python train.py --n_experts=16 --d_shared_expert=0 --balance_bias=false --beta1=0.9 --batch_tokens=131072 --seq_len=1024
Below are experts of layer 5 (counted from 0) of a mixture-of-experts language model. Rows are named down (a neuron's output weights, with its number) and show model dimensions 256-511. Each number is 500 + 50 x the weight over its row's rms, rounded and kept within 0 to 999. Numbers have three digits each.
Before each expert's rows: "comes before" lists some tokens at least twice as common just after its tokens as in all text. This comes from a sample of Wikipedia text that the model never trained on. Tokens count by the router's weight.

# expert 11
comes before: ",", " of", " and", " in", ".\n\n", " ("
down0:468501489480515442461490465588563517481529448498483501523444464509521527447555505469468483557475466523477557439470495573478434572521492476573434480476559454534435525513489545480477540537401607444470457629511513550483446594502533550495443565490499472417646520533481426432547511392507542457443534480481576473520428534428505469467469491559495517517593611485518516468430485421453549479547436594554441486520500482518506563526531489458485609502495467459510418468540492513491501524419375481403446487565574518578495538530438544556484513519449494533515474494447507509537498471461388472504476435592566615524491441552487431481440510406539557510533522432401470466512504485464510652461484509522501626531453558463497548488387529456496399496462535541490520511450416450655496482545505

# expert 0
comes before: ":", " ", "-", "|", "=", "0"
down0:480557444494511485489504461538590510367529478441483462436515488547541535530433576511504540592559544541578547527515557505636551532503521431494510597554645468511472434461533555552483474505498464603457542515509492505534545456418539555446495479403494444493416575582507375493504497449563556510475651530537455467534454542421534522517576455479482514528474481488506436470563520531478549546475532528533469501501581520534607517498442652491448494478512512515539616468522527433525547446403543459487501499437620431514528464489457443425486483506538488495523466525532565484440481615456473505546507481574511542498489442466407438463430418395481596567552538474500480478572434480530532487466489469470346587523520528574509485483484480453522511493418579470445409568447452488574505575549434

# expert 5
comes before: " ", " the", "%", " /", " −", " population"
down0:517568494434545498536434435529421612454542443519545498588501464458455529509489572455526402380533455403557488577570474460503577444521531554538532584546535478428556628540524544606503437553586531437456443528568523523524505440536447597551565497586482477493439439427537533393487528496551515488513471551482537509475546559525495573510566599503545493528532532455491386494522556519526479438575463521670516518513478459474503566484538521532425483468479447534501506557476472476486510476511515404496543425519529509473523522495502446442461572489522589455425432475559491544467512468501544469436419543449515459484464443516488543543509541583474460425498459497476511495399494504480550451544494534447562526479472506473525524517481411409503587457473470565441430489350536523545431516469488

# expert 4
comes before: "-", "==", "|", " The", "The", "==="
down0:469519563597545476536473480461499504477431523519526422431547518497532425462506426502419540569480564522433557564511556487590524465487442558439435501546473449452485404566518508508450445588458541488468534521485541481505483582512463479533474546451443416561574530495528468495491463569576522517480524549470543530448457505502472518520522411513539527474528414526528448510536557430424546412543530522497412403503477496510491526510547446493512495520479458528490541481542492571521472538510401317499519576572492430528404596510554494559462495459614575444499459569509590498476474475498469442560496447563405594526597452509554330508505427413577468465498545521516588430408494462487513477539462479509492534443535493574453548506622476462486565519450548495560572570489469537422464485551564

# expert 7
comes before: " |", ".", ",", "–", " |\n", "th"
down0:565485481468420410451457474458434468496498503428546629457594565467489470530539490492544517568529427538425593515524555462530561479500450498544501520447530457462513427538615366448537541454452448426443520402389556524479503528589506540537438524490527535611525462421501525553564575576488402468531573437531574536423526438491458431487528530441512531493507471538447520494530550560434430470484497481500499525492481537428473481539499523467442488477496509374605534459574470520456614562567499636486504526490573512459481394486400453514492491418443483514568456491535433425528444419549510531479480456514461457621523536499507550524476468515500531579486459449547504500444544540587493414453466511504499493583554470496497489524471468469441511510505506475505509544430485498517513526427517